python train.py --num_hidden_layers=14 --n_experts=40 --d_expert=144 --routed_scale=1.0 --num_attention_heads=5 --rope_fraction=1.0 --init_std_qkv=0.0284 --lr_mult_o=0.887 --beta2=0.95
Below are experts of layer 6 (counted from 0) of a mixture-of-experts language model. Rows are named router (the router's row for the expert), gate (a neuron's input weights, with its number), up (a neuron's input weights, with its number) and show model dimensions 512-575. Each number is 200 + 30 x the weight over its row's rms, rounded and kept within 0 to 999.
After each expert's rows: a language model's description of what the expert responds to. This comes from a sample of Wikipedia text that the model never trained on.

# expert 13
router,236,180,230,198,148,220,213,248,155,217,226,217,241,143,219,220,205,191,170,205,194,245,239,181,203,225,221,234,233,185,219,161,192,233,238,219,235,242,267,216,185,186,179,276,196,193,167,209,169,227,188,147,187,203,168,217,243,208,188,148,231,152,240,225
gate0,188,267,176,200,194,147,180,236,184,225,190,173,192,256,187,195,217,145,211,150,153,176,182,213,196,213,184,213,229,178,205,194,154,204,251,202,185,201,240,212,143,206,158,202,243,186,198,196,239,162,170,161,220,254,190,190,162,165,148,182,178,221,142,162
up0,239,163,205,220,213,195,192,179,258,173,166,199,162,174,229,214,204,196,219,193,245,212,185,170,221,218,233,188,190,212,223,255,251,172,126,157,209,176,140,235,239,185,229,178,194,234,244,195,181,249,168,231,191,175,219,183,232,202,233,215,193,187,244,204
gate1,175,208,177,284,219,229,232,223,165,162,264,206,215,190,205,242,227,205,173,235,167,186,201,226,158,176,197,171,229,245,193,198,208,161,222,191,232,240,216,196,152,197,233,243,200,169,226,211,162,231,161,200,193,172,243,228,185,185,187,245,217,198,212,190
up1,165,250,191,201,266,174,159,239,193,195,208,254,168,231,216,252,245,212,184,200,191,225,257,169,175,185,213,226,210,225,204,170,213,146,175,214,169,215,216,177,201,237,192,202,175,190,165,215,222,191,198,161,167,149,231,199,210,203,211,254,220,214,163,201
What it handles: Scores, zeros, colons and pipe separators in sports results and statistics tables, like 2–2, 5:00, | — |, | 0 |.

# expert 27
router,250,176,187,183,300,193,211,189,172,192,220,231,218,130,185,177,140,202,210,215,226,288,182,175,192,192,179,219,201,178,309,215,215,175,190,193,217,189,212,164,230,205,226,195,214,185,223,198,181,261,188,154,156,218,165,237,170,181,236,193,181,156,205,226
gate0,198,198,152,224,185,237,216,188,162,202,240,216,209,191,148,179,220,204,143,223,206,199,181,225,139,255,212,220,221,191,231,155,263,196,153,209,228,185,218,184,174,178,188,209,184,208,170,217,176,158,254,223,184,220,245,174,160,214,170,219,216,198,221,251
up0,172,186,209,190,251,155,167,189,205,228,215,210,233,174,150,218,171,204,189,192,199,210,173,229,219,228,206,211,179,161,215,228,236,201,134,232,247,221,243,195,172,186,212,175,187,258,159,234,186,201,224,180,173,226,226,189,118,156,193,207,198,235,207,187
gate1,215,203,285,240,208,162,207,181,140,188,195,213,201,174,187,248,217,270,168,206,201,170,206,219,142,200,213,177,218,192,172,124,216,163,185,176,247,186,171,156,161,162,174,220,207,267,202,190,186,193,173,181,200,242,196,188,127,245,201,217,192,256,186,146
up1,232,174,139,146,184,196,185,203,223,180,165,218,180,171,207,172,203,148,268,223,241,198,216,212,222,209,197,148,195,203,267,200,167,228,207,221,186,241,240,228,182,247,204,204,227,140,202,264,233,247,210,189,233,178,220,243,206,137,224,177,207,196,175,242
What it handles: Wikipedia heading markers (==, ===, ====) after line breaks, and single initial letters starting a word, such as b|imorph, w|elfare, pol|es.

# expert 36
router,290,234,176,197,204,195,222,246,229,214,176,214,182,205,219,216,214,208,214,190,260,256,208,228,228,220,221,246,176,176,227,162,176,219,205,150,207,157,221,227,189,236,220,166,275,243,174,230,155,231,199,181,148,201,221,203,214,202,215,236,202,203,203,210
gate0,186,232,171,175,169,215,165,182,269,218,191,193,184,204,174,213,169,150,202,170,178,277,236,207,206,209,165,192,156,214,245,194,186,169,143,171,221,177,184,185,212,230,164,173,213,250,189,234,196,169,198,198,206,212,176,234,218,213,189,253,175,155,183,161
up0,192,229,211,286,195,159,190,181,202,228,203,180,191,269,226,226,184,170,171,214,194,161,160,185,168,215,213,273,223,196,150,200,212,214,192,267,165,185,210,168,193,195,227,230,218,207,181,224,165,160,299,246,204,228,220,112,232,220,203,217,231,190,200,191
gate1,156,215,203,215,177,194,180,225,189,150,213,178,236,203,218,210,193,223,232,193,207,159,191,223,162,174,215,206,225,182,174,219,227,214,244,203,194,192,178,196,196,200,234,209,203,162,236,182,220,198,158,200,209,160,247,195,235,118,208,185,213,201,172,211
up1,242,178,213,163,210,217,174,184,204,266,163,186,184,155,220,239,195,192,191,206,211,220,236,172,259,186,156,174,184,231,234,175,165,174,131,192,216,198,225,240,139,169,189,202,160,212,198,192,177,214,213,198,208,192,168,198,156,233,208,195,208,222,243,190
What it handles: Tokens with a trailing space just before a year or day number, like "in ", "By ", month names, "(born ", "(" before a year.

# expert 18
router,270,221,216,238,224,192,211,230,143,230,230,223,193,129,204,181,222,233,237,206,242,248,202,168,218,156,259,230,173,163,215,188,165,209,191,206,206,141,181,211,228,163,237,236,218,221,233,246,153,200,202,194,190,186,225,175,197,231,210,197,258,185,205,215
gate0,185,209,173,142,148,220,205,171,160,251,263,163,152,201,207,187,203,206,196,257,198,140,159,201,170,186,207,158,157,175,179,230,226,175,187,172,245,146,216,237,152,185,170,198,158,128,186,221,238,148,245,186,228,232,208,158,218,225,170,210,206,210,227,209
up0,188,182,151,216,230,184,240,171,151,277,242,148,168,194,220,210,203,236,178,251,212,195,183,222,182,210,169,209,196,143,241,265,223,177,164,201,179,160,222,213,174,167,226,211,107,153,170,203,250,223,176,195,215,194,223,162,261,215,180,233,202,215,241,157
gate1,205,185,201,189,213,196,207,178,222,210,191,145,255,200,205,157,141,228,203,209,163,212,228,192,204,197,147,130,197,164,173,223,216,219,199,217,181,217,247,214,166,221,258,178,129,232,191,209,226,144,233,244,255,203,252,187,207,186,239,198,224,203,229,158
up1,193,188,191,171,189,177,238,202,187,189,180,245,126,179,202,252,237,212,177,171,244,248,209,219,198,227,240,228,192,175,220,207,216,159,219,157,296,200,112,235,220,214,194,213,250,184,217,206,167,200,195,256,180,194,212,197,151,232,162,207,197,190,202,195
What it handles: Leading digit of years split off as 1 or 2 before 980, 015, plus single digits in table cells.

# expert 15
router,210,155,239,247,217,183,197,243,234,207,187,203,210,201,196,182,187,251,221,215,167,223,249,203,206,175,207,236,209,207,206,179,202,205,195,242,190,166,190,212,233,166,207,181,194,205,267,237,201,198,225,199,213,178,152,221,210,231,184,231,252,227,187,216
gate0,133,265,199,169,211,201,211,197,234,231,144,185,239,239,177,175,179,241,183,230,214,155,186,207,114,168,177,199,144,184,195,221,248,232,190,198,202,146,213,180,217,221,229,187,200,187,228,199,215,191,207,213,216,229,246,209,202,225,162,182,168,203,196,168
up0,239,187,171,245,220,224,171,209,230,170,216,186,167,229,237,189,217,146,234,207,209,238,208,222,269,242,226,195,201,201,184,228,183,215,201,192,202,209,194,184,194,189,209,187,208,223,178,200,201,246,204,220,168,189,197,176,183,159,243,217,238,217,195,181
gate1,162,216,234,244,195,190,201,201,207,198,132,215,143,219,116,181,224,195,176,179,167,203,214,196,168,269,177,196,187,216,204,175,212,192,227,151,230,202,181,171,213,178,216,198,267,175,168,148,244,196,201,231,232,190,205,182,233,176,171,215,224,190,225,217
up1,145,193,202,271,195,194,222,213,221,234,155,200,139,221,151,217,195,207,180,211,170,208,212,231,176,275,195,177,202,226,169,170,221,184,232,176,254,218,167,181,226,217,218,165,188,173,186,172,253,194,247,227,213,233,167,187,190,210,187,186,204,164,238,250
What it handles: First digit of years or numbers in tables and dates, such as 2|016, plus capitalized title words and sequel numbers, such as World, Love, Moon 2.

# expert 16
router,242,232,188,231,196,224,182,249,222,234,180,195,206,210,213,213,179,159,203,186,179,166,179,167,225,156,156,185,250,192,191,243,155,194,207,201,191,202,168,158,260,221,189,210,147,177,225,224,191,142,193,224,150,219,174,165,129,226,212,186,268,205,149,149
gate0,191,240,219,227,212,251,221,195,148,215,191,274,234,260,178,200,184,233,203,207,167,158,193,225,195,174,160,148,204,173,194,201,219,191,218,206,196,189,186,216,232,218,212,234,165,169,212,253,173,198,203,235,160,226,235,241,151,237,178,237,183,266,197,247
up0,190,151,194,296,178,211,152,172,197,177,226,199,215,207,243,210,193,193,161,226,216,184,204,144,147,205,240,211,184,284,185,239,164,151,197,140,192,173,174,176,207,191,204,206,177,184,225,173,168,180,219,192,184,170,123,186,214,223,186,194,204,202,232,183
gate1,188,212,175,190,190,184,193,244,167,185,146,204,189,210,182,239,240,174,200,252,194,183,165,187,225,198,206,208,165,207,160,181,221,182,182,181,172,184,183,184,192,196,196,212,229,206,273,190,234,218,226,227,166,164,193,276,192,212,173,231,215,202,235,236
up1,198,182,256,260,219,179,222,163,189,201,278,209,241,186,214,146,217,231,174,164,216,232,224,218,154,232,249,240,205,234,254,166,216,256,223,192,230,199,203,272,210,163,185,199,186,227,134,177,231,228,231,148,232,188,231,175,249,153,239,194,185,213,181,179
What it handles: The possessive 's in names and titles like Rapper's Delight and America's Choice, plus "its" and "My", and short name-internal fragments.

# expert 25
router,116,187,150,187,194,242,196,172,151,178,165,218,182,179,159,244,174,191,238,199,175,223,165,201,185,220,141,205,242,157,176,227,208,215,240,178,245,112,199,199,239,179,190,243,199,218,214,232,159,203,188,219,239,225,204,198,169,189,221,185,144,164,176,188
gate0,181,243,204,206,247,240,223,167,183,199,259,201,230,174,164,191,153,189,183,122,194,128,199,218,241,218,174,148,227,201,189,210,239,211,223,166,138,284,249,177,215,191,254,189,216,190,165,222,213,136,155,200,165,172,197,164,203,279,177,227,176,203,243,144
up0,244,189,187,246,216,182,148,236,224,202,194,173,227,197,210,157,196,188,219,200,203,217,197,188,162,181,204,208,121,229,224,210,202,175,195,185,215,197,179,194,229,214,136,148,145,253,204,164,190,246,194,186,175,207,201,210,232,159,216,177,217,206,209,227
gate1,217,243,245,184,243,200,180,198,238,148,195,146,194,220,228,185,163,171,226,224,206,188,205,182,243,176,181,157,218,174,179,203,218,203,191,244,157,203,151,194,205,249,266,172,247,211,236,231,212,205,179,269,198,221,197,211,192,166,226,187,198,229,196,138
up1,188,234,203,117,170,221,173,287,241,134,159,190,187,215,174,202,204,176,192,226,250,274,182,190,286,201,243,214,186,208,211,246,207,148,166,235,211,234,198,163,255,185,262,196,272,154,187,213,196,245,227,192,194,198,166,170,171,117,276,223,228,164,164,167
What it handles: Capital or lowercase initial pieces like L, G, Cl, Le, La, Gl, often in French or Welsh names such as Llangattock, Jean-Luc.

# expert 38
router,220,199,225,241,243,174,207,275,168,229,159,192,187,181,181,188,189,141,225,198,241,209,222,210,200,211,203,223,214,180,243,201,193,210,199,172,220,197,224,198,195,174,206,205,191,197,201,170,135,195,231,132,134,162,155,178,224,202,247,206,202,116,150,198
gate0,192,206,285,254,223,178,210,206,151,200,192,257,154,206,196,236,168,165,118,261,197,218,225,157,232,220,224,191,177,181,247,185,227,182,211,238,186,160,175,151,211,269,244,192,195,168,213,164,228,187,174,262,192,211,181,236,189,236,161,221,194,188,191,190
up0,188,174,176,182,172,286,211,224,238,183,250,163,201,213,225,208,222,262,239,161,204,168,182,265,214,185,218,219,211,229,203,178,197,265,217,252,185,247,238,168,202,193,204,260,200,211,218,263,192,176,160,192,227,204,219,197,219,183,218,195,237,203,190,207
gate1,222,206,154,146,148,209,178,148,188,164,205,215,181,206,195,130,178,252,199,166,146,229,262,191,206,205,214,180,218,200,184,237,214,203,213,211,147,224,211,230,224,231,205,175,181,210,212,224,195,189,187,185,206,206,208,220,231,234,164,176,183,200,219,171
up1,186,187,175,139,182,201,216,174,155,177,154,210,183,217,194,129,181,244,186,151,196,256,226,223,240,231,251,176,212,192,200,264,193,228,197,193,179,254,237,214,226,220,168,166,173,240,183,159,172,212,216,169,218,189,188,219,228,214,169,192,158,184,195,194
What it handles: Hyphens, en dashes, pipes and brackets between numbers in scores, ranges and tables, such as 7–5, 16-18, pages 8-9.

# expert 35
router,150,190,201,176,211,227,228,185,220,193,176,245,198,175,189,217,202,249,190,169,221,225,199,203,213,207,162,209,206,174,186,157,180,223,212,205,227,246,218,273,249,223,212,255,188,166,240,217,161,219,190,247,241,237,240,188,198,176,212,165,177,223,203,218
gate0,194,178,163,182,203,227,218,145,153,193,248,209,218,161,155,210,224,209,195,234,158,145,171,155,215,251,220,135,161,166,212,269,215,223,214,218,257,214,226,212,190,207,173,216,194,196,195,218,212,193,221,162,209,223,244,177,209,249,155,201,176,187,190,218
up0,169,227,204,154,279,149,177,192,161,195,159,221,200,152,130,225,171,173,203,170,200,200,216,183,223,249,217,244,211,152,212,259,192,146,244,209,220,242,151,192,193,192,241,206,181,232,227,211,201,236,158,218,261,169,205,283,180,211,166,159,167,184,224,182
gate1,176,168,155,173,218,207,207,138,215,172,188,245,199,189,234,189,182,188,248,172,197,191,166,165,246,213,177,171,210,174,201,173,202,230,246,190,188,220,256,209,223,199,131,158,172,192,186,213,232,256,198,219,252,207,298,176,230,198,205,207,199,210,206,181
up1,233,194,158,193,214,199,213,193,198,225,206,185,198,209,153,171,210,164,192,182,132,173,182,175,241,190,227,238,171,183,228,174,237,193,208,232,135,159,227,191,168,207,205,200,214,102,197,214,191,233,228,198,242,230,268,176,203,186,237,213,211,243,250,152
What it handles: Tokens in Spanish, Portuguese and other Romance or Slavic names and titles, such as de, y, El, and accented letters ñ, ó, ă.